Experts of a small language model: 112 squared ReGLU neurons an expert, a shared expert of 256 neurons.
Below are experts of layer 6 (counted from 0) of a mixture-of-experts language model. Rows are named router (the router's row for the expert), gate (a neuron's input weights, with its number), up (a neuron's input weights, with its number) and show model dimensions 160-319. Each number is 128 + 32 x the weight over its row's rms, rounded and kept within 0 to 255. Numbers have three digits each.
After each expert's rows: "comes after" lists some tokens at least twice as common just before its tokens as in all text. This comes from a sample of Wikipedia text that the model never trained on. Tokens count by the router's weight.

# expert 170
router:145108170089125169138104123112163145122112144063094126050092134174098211128113158149093140099164144133128072147099109102139151119084093163139203107166127098167060144099153179121111088178138121147168176144113082156102141167141186072128083078090127131131103156139065101149071154147151085069139154143125125120195162124152129113079147119070158113139127159156169127111098191173078128129119153151107121138137127153086124073128103169159099172143117161133150152104148087173169123130136176
gate0:171126138093092159170077113076152118092102142087081138141163084139159172102111139155149145118130192043121133099111139141107126173100076141127098126073146146146159083119124176145116144126105171157110183098106138108169129118160161154141092069103164107103133173123095091128148110114149090143089160211134138071178144166143150083090180158147141101117133108182081126121132116123076169154065165153083159111049107092168123080045096106169118110093153104080167172106112115138137106136171121
up0:086124103158180116120165125145121105189139123116155113142115124097124076124199083149111145139125071191136154144146130139136134081138181142146168146180130148114126162131157090110163149075185059081121088157149138144093209165051117087108121162134106135122138114138157150109108128143134129133141095070101124157060081117103102153166055127109100132143133133069160140114177156125190075126200062108147069131192121161053140197166146136119148184159106105156085101129145134120089164142095122
gate1:131148098156085077133106043072175138116109209078134150091111114162160147145175190178165106098117207147132086140089101152139175119048138152140128079137173094115097148119174170134180114128160129174170142139141124156073142153140091141127075090103128159117121187124124124088134147162178143124185129133136170133106199123124169066066070130102136118136107122137186144118151139103095158159106183127095186091150100090096100063059073157174135152124130128068139178141155099186143119116160129
up1:089123095126178185123143159163115138100149087161158139127174178129147091137138037090103121100185115158127139172124140137104119165154131057162083144138085110091072178152122121145080108156119151125154138080160135141141111154154120177159102117139133084139084114162124105118107074122129144055113105095055115143150133203103086152165088155145056104106178144060171123112149110137160114113151138091179163140120068129130104186096166096174107115089148148168125074127098175111085154167147169
comes after: "\n\n", "the ", ". ", ", ", "The ", "of "

# expert 58
router:117139159099116165149128164087142114126084165065084161070105124169142157103115160120110123109140163087125114124086106097121173137094092164147174077145171109159113161098155151107119089152118209179145180115096099164124155189160161089120040081116133124102109144159126122157101174141128122091136157147064145080218156143140110099117154143102144096147162144174152141124097136133104161169134165124116129123104098156132139064094082175161093156122168155122172189071118091157156118128129166
gate0:150199134129057199136135132117101134077095112100048140145133099086081077143099079150107164134112053103174139124156131107161140109105132161149125069120148086099128107125154190129193145136128111190122155110106154108166131117146098178146143145169118125118104143156114151173106137161142069095078131053082137123152129084173110174125125060141155159096085189105113096099128173132142124083073147116128144201138105143092211147147118143122150117154133101110109139213102063197141063134138149
up0:106062118127200069107121132142163121180150160150204118119129155167171188120150174100147096112143201154080117136091139144095126138146136105108132196141104166149129142141106082119058115108135142065132113139141104148091122126122158098114114108079134130142154124107127090082154125097113191168186136190187122140117119167090145081125139198111102086169168072147134162146122066129113125186164100145131105058125137106176037105101135115133093136101124148157145128048148193075129188127111105
gate1:102081167138134117181104138123082144121091117162151068099109104193134131128047164139099071120140108156134103113103028140152119188137170126172139136100196096143141179122145171126117114098142175139120119113107104146102117106131120124146112163085140105148167108127111107133113157158137131136069134149142118097123148117077133188130085141146105140045119179111120110160159145191186183155115174118111137150157132148133125151125038126152118103151127144165093070099182070108131139157100133
up1:116151068102142152123143133136159141071157136151141175105130097100146118103153123120211185118145098130123161108105202093135162046117105151111096124121111126124115094167099089113123144174142090113091122155206138115135113140122140187112142122178124139101126129130149138108157119073158093117156155075101159158126143152168125120077143092054134114189170100139135099119112112057119113091159129131195145128141144146122143140193231115114194129109103159073117096161037177140181097118158133
comes after: "1", "2", "3", "with ", "No", "4"

# expert 51
router:128136161103093144178120116142136089137134151109071147112121130149115204132092160147103153081180153128115125123105092135133170145089086193145160078136148129176073194093133132155109059180116149159189143126084103158115168189145204046124124082124146172107084153141121109151115179141164080085129187165082137098176150136167143111116163113099132120145107133197193128135092138144076152150097163158114120099139127167132155074126140193157130175133155167119138158119165100137161105160119158
gate0:126186144101149186107116173126114148105140126087153152116109120169107155112140120152133078095174120106132089175100075142102148137088137148101121189087180130134105149057180145106151104144150099152156125113112068161105056102188214151123129125161126178135097111191137100159113132120161086129153112138158130105209096106174148122112142106082178104126137196113160096158147127118123184132104108142095131108111180033085130174110107134119147145108201146051116148132055114106188087113089190
up0:158105151150087116139158089051126124145136097103123107098132142076144115156118173129145127132080099097154145109161173133139117102159140140154180100179070118128145103190087084177146097105134125102125146135159204154160194130068058072145132119059149117117139137105137199095146131145119133120118154132124113168102115130138192100152131214166097116164124129118073173093085107164126090142159171114161121138126093172176108105092163115169103152120055128252118064108201146155085116133151086
gate1:102080191086108150143123134149176141089085116121136174147134111100148151145092153159143093097152133124137108154137072139108148155121076133110136040130145093109070157105128166145091057117150128118116125110088172105145145130123137148133159078135108145085091141123159076047154112094143121149131138164167161128113133163067101115102116112177141143185104154202078121133110151104088179149166056133099133113137128118057096137157090115128098156134075122093162115137102079164168104143176121
up1:095080146068110121164119166159156129088093102153114150165153153112180167121104142145119086111134107130160108125149101119102165177117067138123168070108164121121064138127167164114086095122128124118135139108114178118131114093143136172110192097135115152118091114149123051090130141177112115099076136182189092122128114144118101122068104107151139153183144116185100144148078131080101142132186068147131170109141091093045079203169093122073069153124044085117136131117109092145166128132159111
comes after: "| ", "; ", "(", ": ", "/", "+"

# expert 106
router:157095168101095116140068110101163151090088151125107160092088108175148175088094167143103121118174204075100103182097106103080164144110111171147184116119177084162089158099162183162095085182116183158158200097137138154100189162139196094131106116153145138089054146139102075144076115165152102105135154148117115094178138159150155078084158136108157120125103154152182173119121166155083140109106179117121124071107066151116159100093090169167099161101168161097148161079165111141183114141133176
gate0:150154108128139149115094125130167165132114103227198175127111109139147130129108133138100154143128166071109178139113142122111131171127099122088133170128111110148109122170156215110184092148102109096122062086142150200107129066143147199091143082114084135102158174191121145097124160133181070196081123136126190129123104148161058188102073153105095088169120173152140124154068109095166135137098134163113145074138150153142135127095063141159096156133132145112130091135074120088122074116136093
up0:093087134119082105138175133114111086121161150028084054126133121134115084166132098096175137102123129141143096088141134062124117069115133161160083104104179179130173108088120088140119174106183155166155199148127106085164145145097102078206132130129154119192108104055152130165135119136081152064162149131163106153157145103142189092122171093144143138093095107110123139102146144163125131131097095094150089171136097086126114071166176098039197119127099108145115137129146129164104159115149132
gate1:142167162117120118121137095155188134173099175119118142152214111078116131160086080130106095153133104142142119164160103177093126107134075125143154101130151154104099073075125156141141061134136134145173090100170142133123118126141099082166078073108169093133169089156091146094116170147116182139124109129125088118078104208130172101117172137094144130104118139083129131121172144116128140130120110170067107154130123100082108167152134124064124111176147185173193188114095113169090196081071120
up1:139166210124109110098124111140176142156093168132092141160195105103160131134087077127123088154158079165104148172176137172079140096141079106172152092145165115109140108057107157130123069143148105143160089128131132126115102170139084037119104093084160081123184118141072128089118143142114200147132107158110105075112141152140169108133195157098140120116096130107148146123144148112088110129164102166080097130164138109076120140145138134086107124179155195153167202087124137173117208091045146
comes after: ", ", "well ", ") ", "and ", "\" ", "s "

# expert 77
router:141119162099107186171122117120123094106086184073108153110082127139145158111091193105109103125126145126108040131087091113103210159108094153136160108132166108162108170111158141153055102193136203158189156115131096166149186166156155115126118105163143149082086141164121099148107165133166094107136189159110134088146150124156134090109145124091184080134124179148156127140089143154066137125111147165121143073158123146090170122086116175166135167072112208131166159087152092173138095124160141
gate0:075163154089091131158130134112111143136142150163207069166160115142110125169123123084175093137151159149146116089166137160161190090112088138168164146049060092128104132180161077155100159097044154101087098153138112169072064081140143161106076125131140153145159080067142150163084064141144120144108160169086125114158082171117071116169138113113156095150105210148163169176086098077100096138194134110071155098125089109101078102117123142123162142158082136116173125084103139121090080123142180
up0:118147104132075107087086178068156149141097130181139135137148139115205139115131095187049087161154172167141134137162135201090104127098120108132142163147132160086106156172148161110078116116035137087119114129103115167126122140129179079121148089122090090166143127141141156119121150146127090151101143177133100122093084158056188108095141138110132132140171227144118125164134121147115129169054107152097162187148039095105117125132107148123206124117125117105131077133125089156127131107147103
gate1:087134138133194092129124145177115132151081185120112183086171160147118082142147188129147181166067138135073091147104189124108082154142129157148078133148126174161143097116133117094104115128117115126150178105152102145107166134118097200105136088130110105115143145088077147055155173136192079078164149083112150095069075081136115135135187101139146137176147132133176114102084097135099107109161116103173090059153107126116122160163114138203111096120167135141025128167170131150149086121164114
up1:077136124173174099145146120182119136131089199156080181068179139134161131103117161116103109136106175121113116104071167125089085123139097184160074091226148161138146036102129129111111136153123165142176182158175116152127149124131105116167184144188143103181148140110075182040174124174121096118136155142090157090109085118140143152135156117102151122133139103183149149141098124113093125088160119100206162048138120100068176106119145117162130038083121123099071130116197155169139126076146120
comes after: "the ", "a ", "his ", "s ", "The ", "its "

# expert 101
router:126116189080098137179093097135162160097115134062084141101120153193163159112101162159107150084148148108131078169110117094149195154105080156167180101081136111204084158089171167137149073148130119155161164117096074144106141170146156116161126053121163186081080157146107119128087135149154107067165160126127127099203132113181138124083157109125126110086090156140141178150102157191101131134108147186125102088120082179145145088130101192188114195109137140109156130093156075133151126147117176
gate0:206137146120183191085109086093185148105097162140126148057111120150139163103105119173120131114119180137112126156102054063103164169079116154179102135106183177177104148112177148140097105098105140117106148176168123112152063187208128049133096064148126157157117156164124122123097113109173166170145154125048122098122171124157078129062178113065135083142148132149154167131125150198120131124106184096138147116116114083121088097115166119158125111103103158071139126140138086152123121076088141
up0:115133119146074084177138130094070077159127086147089133158141141198113120117104155083183110068161116112130111143152136188115095116106136079127110139142178130133163148115106057098101185162133183153161147120097178167122225133145090166093105160183113136055161110110140113203169190126077129094122107145128151165161123111168147142144135076152116143111104147100099132150095111077159152132154118133090103137124204190089099148162199141137132162066141151145107099117160147134134170172185144
gate1:165093145107109143143079115107147099050066153115080152070071060157084127130151134139084099135093184092155046172117150090082147144093076128108128123142142140106105178146132117139124109195135156137172155130130150131134199118190150058117088079138139198139073169132103148139089165132081108088143164137143136113163168136127116150125179109110163040093173103132119145114133160149085154176089195115069150104155124116127148057083120136162098104114156177128149171096091054150113142150113106
up1:075158124200139141077149136177072145206197144138168134150194196168121157140117138132121162117137104164068110143150075137152137145077122147129133122075074134147141113115117138078128142107125162205065089086205148141081124113115174155062178075132127143124161153105148184150186192146150136143124093106110129155122096079168102169142106181141105202143098098115124155153134165121130106103120123163106162104131133178125106127171161143127174096114135101159188161172145143121160080129138173
comes after: "the ", "| ", ": ", "in ", "of ", ", "

# expert 127
router:148097170114086174157072121116133106111103164041103134102063104157147151131081166111094122088152178104103077126116084091140150120095110140153186130123132097169116169092132148109102087153119191156166136136124074174079148133139185133157127115159148158071068163156089080148079124153168118097141131139120140093165166181164175115138133126117123089128131164165153171091105128134071148131150127203108161107101061159084161029082105195125099146182152135116171148097157104136160115128125166
gate0:097103170111115077121107105096163150096084174158103150073143085137144146115149137164095171109162153106097156195136099090079135202077051120152130087095164086115124118119116129115098103120150116148122192090082132110156165180137175095073083169099107148077124164129138066130118172067192064126151115112121100094151139192144181146183172115095166106105116195123134138143120157188101131113065151138165122105160164192140125160133154175125094169107117144113096181176130107145117097153110138
up0:100117108127117086098070089133156152131126172168080107119136137134114129104170135136085122108158147135101124181113105123125102189094114117111118101094185056155110180134116149089089121098188126108154106107094130127077161158122157117121116150119116104079108172108124080152176139093191100147120100106144093105131167178091158164112146080098121088110132144112144138131136173167131103162087096135174146112130138193114171194119177158151089128069126131076135127181158127162142107168128151
gate1:150136168088124170113089091101160157114123150096076163076099141084157095066113159136130092152139087106065097158103170148115157116041108147164102064113141162218097098070139162138081083133119160112149173125141092067102147173158109112124122154121130173133101161131103060114120111186157179105163124137107124049107106102139119191149170126114113100109101111156133104133105186128084168109111171113075109161115111143111162103146103134148121144138144162050161122126183108119106143136137198
up1:152109114144118081152156113167168105127099146106099182118129167086121143088131112149152163126123140127080127153156200145133120114102076164147132125164048168085049136119099174106123086171131106077111173078128062101108120083133109140161056152083083130156194137123066097119109090129095128086147121093058112127131090144116119111116105108140166155124143161130144109139154162193180161132140182138117110091128138099192106158128083072168100103139124113161156111188174104153081132105127142
comes after: "of ", "in ", "the ", ", ", "and ", "to "

# expert 83
router:135105137112141156156098137082146148109086148091082166078089112146108170091084150117119116111142150089068107140112122084104184154101102172128169107111164109170101156109148143162142099178100168159133184136108075148097158177180144120156087084166157146138066140184133104182103190160169116129127147139060136105184159164150121120110153136104166052135142134160183162117073145149118169160125153129127103120061097145151192086084100160153106161112172175093150173090144102177169122133177156
gate0:140099115160128124137130134100110170126106161132069133196088123057099196028142151116126084075127159126131150175111109083098132149111066123112151102123146178132068114160103171113149132141106116150124172124147089184159171061195095096120076112149119140133116146095106128190107129117219117122123110129124154171129078183113110067124128150119115131109147112156143180121180075106100164127107106097114093128100140117069105112159196141134152127138110093092126182202158164120143115159249127
up0:131109132151121121107189137080108168145109190150100106183110184086095144074147162136147077112118159156108101123086116118114141141136105100123132110161156180094084084096079142123150156128118107176149149145202120179150125073144099136132120064142111159148087128106097130176112136141224132111136094150147163131129089183132111062134083132124083113104111112149133167150124104100073152117102145070116089158098120176048120129176179155133179141182125087069115159182142163118121108112221126
gate1:094096151207111110084155130171160135092126145110131133135143098078104141090137096082137129159114114110071160111110123111140115157084145189122129105112109213070180108108166151179136158138150121159088149154080133164142126178154126175172158109141148149144064081150147136111137130164131143139112107121090087098080117152151103077130173129081109121121100128149104139144128114052125134115122112114140125128146154053096171156107146198121123188141100152122159141111100131144077122147085098
up1:134157099061141148165089128090080125175141103150118119119103160188157115168118144187112126090152162152182087136146147133116138092176115067136129147153135023169066142142086114087116097110101141093155107122191145092122139090109123088089098139111105110126183180110113105151108124084128113118153148134153161159165139122085153176127093122179150127143167141110155136119141142208119121132142136138116123142118104183159091104150105049138132083112152107148098106156150118125179141119150154
comes after: "1", "0", "2", "3", "4", "5"

# expert 53
router:134130174086150167179120162104154155120088143116085133099105120185139168084120179146092142071160148143122104149098105121093140156085096184141165089139152102169032150121141175116139095147129101158186146122137094149128163140160194099111097080136123130122088155132118089125076145139176089050177130156085130098155155110156148129100162113076170127107150134158188137128085145154089152151118157164076102094127104135126155095117106175143083124098138153133137146122147099174186099129117150
gate0:118140178134131171127094145076130133120086137120175138155152111178174125127056081143130112102112103120148109152150115124106151117119098138147132143152157135149109123095096130082108101118190113111197189077072090146132124150192102087149141103112144149087127135184079181127086104156200171112102157186124150134137166151110197079119207111092112139155109140139204178104114108143150139150157158108140154162085086163108109101145073110116108149149167123134126115125102151107100139112128127
up0:163136126090105091094107132101092105146171133154160130151080084154193071126163142192093132103147131156132139106172121126069159095113135143151099066155182116105147111145113139121100080076120070131105171089094076133140141130108087164136135099140144098168066121151152157183089126156105151118150100156154119130138131071131148066104157112096151134138091176141201147137127121157118120206163141099136142182125092130162169128155143127076027138160227130119151099163120137026103180097144118
gate1:132091094158090155122144077070209118113096091103089160139060139077142185094079169144098078088105142110132095145088085116158119081100145123155092069172142128168085126143151169126097119107140157095118088121118099153148163112181089125119152109096110117135107100152079152069098138084174081098061133138165122093187176146142137123145191155109135053093147150157166151157120119146137136107096178177099095137161104149084129098100179131152121166140142070065158105097139099123147108110131124
up1:116147158071169078147105174176086149115159140128173106097172134186121084128194091089161180132139090178136147119168182165092114161150079135107162182067113100097148165083120113129145101149125080145123149126123112127138051085082144129156110170180152137091143154077175108190168100163078165179180120115072156159096119124128106134107073098134130211155144115102124120111141140100103113135169083122174177137119126139178137123154077107099166094122142133176115128171118097146137136118147117
comes after: "\"", "-", "- ", ": ", ". ", "= "

# expert 148
router:151119177101087175129083081071144154113061133097110175110105104148142159093124171112112134107128220102100097200060112104143124135101120163153159109122143123186087161090170200128150111182152189157142174129124108214130142154196157100142081109140126136109098148129114112162059162130180096093140169215081138093145170153135147074090146137091161094141145152132198168097131142119113143112097149160101153101132128158117177111113097132152098149141140121111127142103149107144149131156165153
gate0:084135161121146143093113091080153230155147180120118125154152050112134151116092155136169137157099155149101173153128081118181114091123168172121127102131158146115202069130148175156125156138159138161146173118100171116139126115134124105188135189151081141177147048158155117122158163163083152117141172144111102127129087115114078194140170116078084155126128137094111163125111108143133076137168123145138170165142062132128092119129137128187194047061104089122089125168122204182196123119145147
up0:197109112116097119168185172162105084112121078113147093095135170169153074170177101149092119074161091105148103108109174134082105181139121077078132153138089119112047167129117113101102121132084133093140108157120088141138140156105125156088139073117189092097117177121083142142103092110152111159090066124137161132113177157123175067088056125180136110149133145175144131130132133143114192109088148107136104124140187110123140121103105118073096192178152148132157135089121085063085183129133120
gate1:102133107068079173122125082113132132169161116096152130160114136173135175108216137137086174079122136100079116129169099167118144165156104157167131096180142107142165208172146124169107144194088076096098116129153134147077086141115120119075087178088084175131138098148167151133146169079104133142108146121139142113157107117177158116167144133105164136127155095128164141112173121079116095181103185119120146147125167121137120142158159118098160085146076168110120119108121109152174114134061141
up1:177125135153155163120082166113083113140120145117125114098094203100063140115182159134157111203101173164156143081190111183160156130155134069122119078102137172096163156132068136165137100115131159142096160074109188133111154078161134115206108057090128162149067122117106128086114098108136143165200084091104142092098127109127043064150116175157129130144103106164112125101068096104078138084148111100140130141094098103143063124147090148167162167095123149213117123087114111113102158120153121
comes after: "on ", "In ", "On ", "in ", "Died", "Released"

# expert 149
router:154095170085073123153068083087156123076099162108106138079087112173143179106114163136107091114163178086126096167086121101076165146101100178147187113107177097152102166112184172145093085200124196149136190115126137137120202149157204098127113105142141145112058132153070082151080119181168100093127146125124115103164153148123142091084158130103194113110137157168171163119122172154077141124113157109122135074100076133130157098095098153182097163120157163104164179086164090145154102127150157
gate0:162143146122170152124127148103112134099120110169115155046141126149173116156172115138096186096117086129098152242145174089103221140122139194101126207159125093047112133112165125059107143110136190113092177125175130106119054103158135107107156099124063141154131155134136100106141086182195105121133076106114115116127144100143130124166125108155196069120135129196107084078129116076136142090118099177132052106112169177152174088080076156172112062119129176101163109095116136102094107186145122
up0:144114148152136126135137100141154130139081092110146113083090167127175135089092180111170137116138105160193102149176143134120191147078091118151172138040153242096103155167144112131119115156089130139041142112145087101177154112090076139125134139174082150101086106100167077136162148089160140131139115142159140125148094155129084164177111120145156096141135174076057154142131125103127111146140102167116099077130102069142153107137120186172148068093139077088202113143167174138122120118104199
gate1:192120088085152128107116144093092123143109074165199124187072161110134133081146054095070155151060096047119068140127086117119096095119153067132184136097125155113101154141159117103113132117092174112114155150210096159156127148119150157133102139200124148156117106125157123135118165127172157104050126174094113119131135107099156086194158211089141156115123157123121069122160151139138098103093092162163120130116154103098123135091166144150100135123199163149151126137132093139166170140098138
up1:192120100087161132106119146088104124146113081168185119181072151122128139096163050095070154154079064052107055140131081128108103086124152075135168139088137138084122140143162122109115133102087185129103150128210104164159116134121138145139095148186113148158109126121154111120130157137164164105069110177107112133152136105101155093183138214099148158118123156142104081130152129137137120112085097167153131122109160099104131145082169138143098136120191175160153133153127083138164169120111143
comes after: ", ", "well ", "However", ") ", "\" ", "), "

# expert 91
router:145117211138131146149098081122133129114109167087083151115071138142149148144104169135111139127145179071119113170103103068138215148088091149128190128096159083155116162097123144132131112170135209140164133152074108162111155168136152095118139116173171177086048176155118118161096165134161100102155151136104136096156143180154121122078137127121128092138113165175147113105096174163073135102136156180072124104130120154123170075091122157122116135121139166101160137115164090136134114114149172
gate0:082144131112076079119150120191164103057096107164082129147134176095122129154140112178143107128131115067147229129124085122126168186141077180131129145159157151140090142132130105138081139110160155096129172138114095199091148160066104129129098110175180142131142162195146102099098099144123093139129138105128112128116149112077092166131093119074098119094058151107083142168145081110095170121164129146145138144201088102168142144116155096154168140142100188122119098117099162111152110094178128
up0:179121131134174182128097133064089165196158141096181119106118080145127130115110159089115139143130118200122020144121168124129085049112178078133129115110110120119170104130138143125163129134092118164108085121137151061176108097178159151114143118090072132117123084055116150151157157104133161139124116145121143127141095147188158086119174150176171139172191129137186120083125174161176088138100125099133130133051161153068114112157097147091091131119154069137149148137132088147116143153074135
gate1:133106140120134129137101189185087154135121144142113191153122138084117091201079145144161146082132149108071149143100139113144106154138135174108162083099110131086123112085098106137107105144144148126177089054145152113174087188118104156108146112133089152123133163101104116147160152126162144033128194145091114143116189128178101163110099186152154107152125114170151127103087042097136191105152076082147125083137140197120122143094122115093081087141145088198061074173128131155157108125145093
up1:107109133152094121113089072068138090111153146087160053147107113113093122122181089123109146165104146145180141116188091133139154074104129130114149189144193156148157172177139140081153115098094134154098113196175116129099125064108126150145113112120164105139091073152112134106087085107103091132091099109149125106113099132109135119146117102181038131162159150097100116184152187160126084111120180152139126138124166065120138124140118103110137163140142114102153163117146070129106124129172150
comes after: "the ", "The ", "United ", "National ", "States ", "Royal "

# expert 29
router:131091180146104153161082122106164133131102170091083160088077085166115187140114141167092126132141184110085076153096088093147146136089099120131179074123148076169087149103104164137100109169086218152179126112109109152084152186149175124110137099128150133124080173174134105117087157125138097094136155148121150117158165161143173099094145127092118106129139166175180137080098137129100141141118156147087138143098131178098172027085120213135132157186175127111165162057160122143149076119120172
gate0:117129107167114064212124122058127099121125138065099101107095164193161115049105114170111096115102130137115135143086112061139189138110157189113088149088139155141121158132118131124088133081141160138137171111092169128120159145095072089138117077164137141077178190119146126159100095145147126115114190066099112121191155085144147147207141133143103104083150127201171143146076099160093138151192134166102163125110175138158107084159210098137108110137133161090175178100153119178129081087137177
up0:122102125094144187077120123148115184132117112157139174144094111092075126164142154097103163146132126112120128136096118168137060132119106074144136147129110092134130144183118171115171120188127097122104086161146104102125078103118223140113154200136129149157125099137159094104143141170163128105185065137138135131102139171091111155075122177092148093163115127066122130127174162133135103139077127081172085105136111102124159153082073144091143104141152085162143064170125150056117105153069094
gate1:139125158128118179152142171117166105115137100118117165104143090129110142099206144127073099104108174064169103131097124138101137138129190171120163127089177111144067147125166200129122061133128136104159148139125140138144093134141160089089147105090134170148166123112090108098083170138164093078154158114094137135102104144146151112055081077163147120154125152120134180171056112188084135154139134150160122132099159111132064066099148139141137120093124176110129123171132137158141130173117163
up1:098154133156141119140126148116101152175102161173136165140126149092075124181113238196168067117101161118093148127179067140141135136159167134167095164079215147116115149120147110177121112139142100187142114101098123152101138128153186124120173068103147168181110160116103147120106148120107143132151121111100148061130117133055084150106120117141173091106179099122152165147159118168138112135134098121131138053122098148119066143105130117127075132133123122155155128118175107123141116115097132
comes after: "the ", "United ", "a ", "an ", "\n\n", "New "

# expert 45
router:142119151112100171140096108105150120107081140089115165110075112149153170116056149126080127127159183116102081145093090123090145149076099143137153123141142104165087162108153188116094098174108180141174147136133106159101150166188204109154113070125150156109092143157094083149096161162187091094119164150090134095171149177136167111107173116089175095114135172181210146099105149154090136149112155155114123112104100165101156101109102160166101157127160148110143141123157115166193106146140185
gate0:080104124104125138174135149183136149098196099146128190098105080106105114170064124095051142149177191134125155102138098129153102168046069122182133112172066131142105130123131161111111121131156146151175128160164105122118198117160153096118138133096148108181163089143129084134124087146165119183116132097188138133157156046175133104142161131166106122153086137085130088096086112079114071135126151142175130130083105088105114153069107073152141088107156158107102149084167131143182153146129073
up0:076089138106131147176130126180121141103213096128115182104096093109121117174068116090037133138170170131115133103137109138142092134043063134174121119169069121136109109139103164100116104119141154160164116155152120143110176121158155113115141124104128110181174089151114093137114081132158110174109129089189143145155171062186139109139170144157119127157084135088130107105075101074117084131125140146183111136079096073107119147080098061159134082093144166095078146091188134156188152147114079
gate1:099180107133146153111109151169149147167114098097130199167154147137137122119144164160165167181097160138151107141140150139123163135104049111173145117127147098119100191137150085093115116109173126132110119101122121129118158142146114108162155147046072112177160113165084038145103094127127093077094068108183151100107128113123063148160204115136119172168123120110160134177127152109099145148101161163117099120082127091110150112067178146171138118145183145112140158174202126154119163110139148
up1:162076117130114107147129100074104103087137136173126063081109118109124121137126090100092084088162104107118141126122112130127093120154186146071100155121097165130146067127108169172134129145074127134134128153131128125147095097107134145085102111224191130073097146091176209122162149126125165179170187143071101145142132133130188105095042139125145092083129154128082136074143107135159115091158095088128147127158123189149100140185093104088111135118072114157133090075054116102110093151114107
comes after: "in ", "(", "In ", ", ", "–", "December "

# expert 52
router:138133140128119134170104131075141122103107145114051202110100101154114189094121137136125102108142166089109118141114114117092152167054106177155145071119141121128115141130150154161119108132092168163149186125077097143105145161175174066156104073119155158108114152147109096175122114138146113096145201148081134112186153187157131122075153099120143102126111124177190142100081147160097180186100165109105125112102138151120160090108095171185092133148168140128163168122153117129156119129143160
gate0:109106120114141066132124107095150142169110164110113138096084150175084083150167156122069108107151100126056149114154079122144103129081116139105105119135104174069127081114134106157108162067039136189119099093094122166131149176117139095124078102068130189116110119126127163118168126175133155096157118164085127108165098161103144180097103132096103098105155153056116141150169121080149161065108151096124108153112173186174137156149131081157135141139142115162156120077136155066153120114145111
up0:151120087108124061141126085092115148130189106154090180152069110127159117115147099151152199089153125182089128108105082115160102111104134110139120138103215107133138101134151137181103171128075104103095080131040132100141142131101107139222111183061151165092147136166158136094231133134129111113111159152124130198152135139122142123115183110074116097135120105107147123155174101088076108108150188118157079131139151125142132122143092079103120125139121164106124156152133113102194113150128149
gate1:171130097126133109074101097155114107075146095154118084124113090116166150136158152167133136128159146152111106147172154143069155170130178119102151143141157113098137149119091099115144110107159118117192148083118055101119154117136135089166133107164135069128139123073072061141101155168128203190115177147109184156138111139164189056143165130080140132121092158089140158124115108151148074134107127150110098114102156126101147072114108089122083111160201128138131072148154136090129160128108122
up1:148135095119160110079105095171122113069144086163110092127122116108156150133138158189125114123155133154111103150164147137057145180137193130105148129139138102090135166129103110114144100115155134105185133079116041111138147116149136095169140103152145077135137136093049051130095150152139188174117188139112175164135082138156176064137171128071152120111078170097131164114114114156149081134108112155119087138106171108090160065105119102128064104151198129135117077149154117098118147126100110
comes after: ".", ",", ": ", "(", "°", "$"

# expert 180
router:156109155111118172154108094092141145100097136072103152105070108153141169111067138131104128077164182125094093140106104131126167134074101146152164117113156100179073147119151159141100093187126187156170152116117101151114142169199201098158136093125152149109089167155105101136115163157205091065133182160084140123190158155144161128120136103101169102140109192189195158088085150138082136179117177158101140107110104169128141086107080183168118134133148159097148161113154115155165106115142165
gate0:106168136136142162120089156142118108072204092090127149129094102091124098178164178088158127106146149129125106122150152126132167131145115122125099117179091067158110099129077129093125058176145160098166148157129088146097157076160123115153112107188108106112173102060123133158095152158096138139149132168112085133146084079085136164182163131126097079150104162151147169129165122153133151171088166150138134165114042124169046118123128081124127168106043086093150150153101150081072108144126095
up0:141085129112106091147181112127150145185035165169128120118161150158138160071100081149106129148116123121127162115128111135112095116107129129152152140091162187084143168131183119183140170090115089137111091096120181111155101171090130146111140165049137151148102141184133116099151096080142119120109125093145164115097156144152122089081112140122173185127153089106110098120091132097117106082189087108141134102147196118089193136150136177112114079147181158174103115089145104175173137107116162
gate1:153126123159128179154153106201089092147090128067203131171126119143103150163149136131083156099154116060131109096124100158165142140131115131196130129158083095075124171113153161130095129123184164135168117117150139141157089144088128155145104152095186141088119152216169109132204157141130151150108147114112104132142189166076107106151144054111116122196122125137139167116033125171112063134108074128092138138128159139114111074109056127089121099080107186156184074151082149143123106171168124
up1:118127134095136081120105153068175164105164135197052125092140152106156101103107126125185108162114135201122149162133153096076134118119142140063120148086170147155132081136121115139148110139076096125096131150113113116088167118183127115106154106154068109161145112035080133131052082124122102103142108146138147111113065078164156153110129191142143119060134144115111099149228129076152195135135193126148143122145073123141155182142201119144136165168135066099071180108173108107149142078092120
comes after: "(", "in ", ", ", "–", "In ", "| "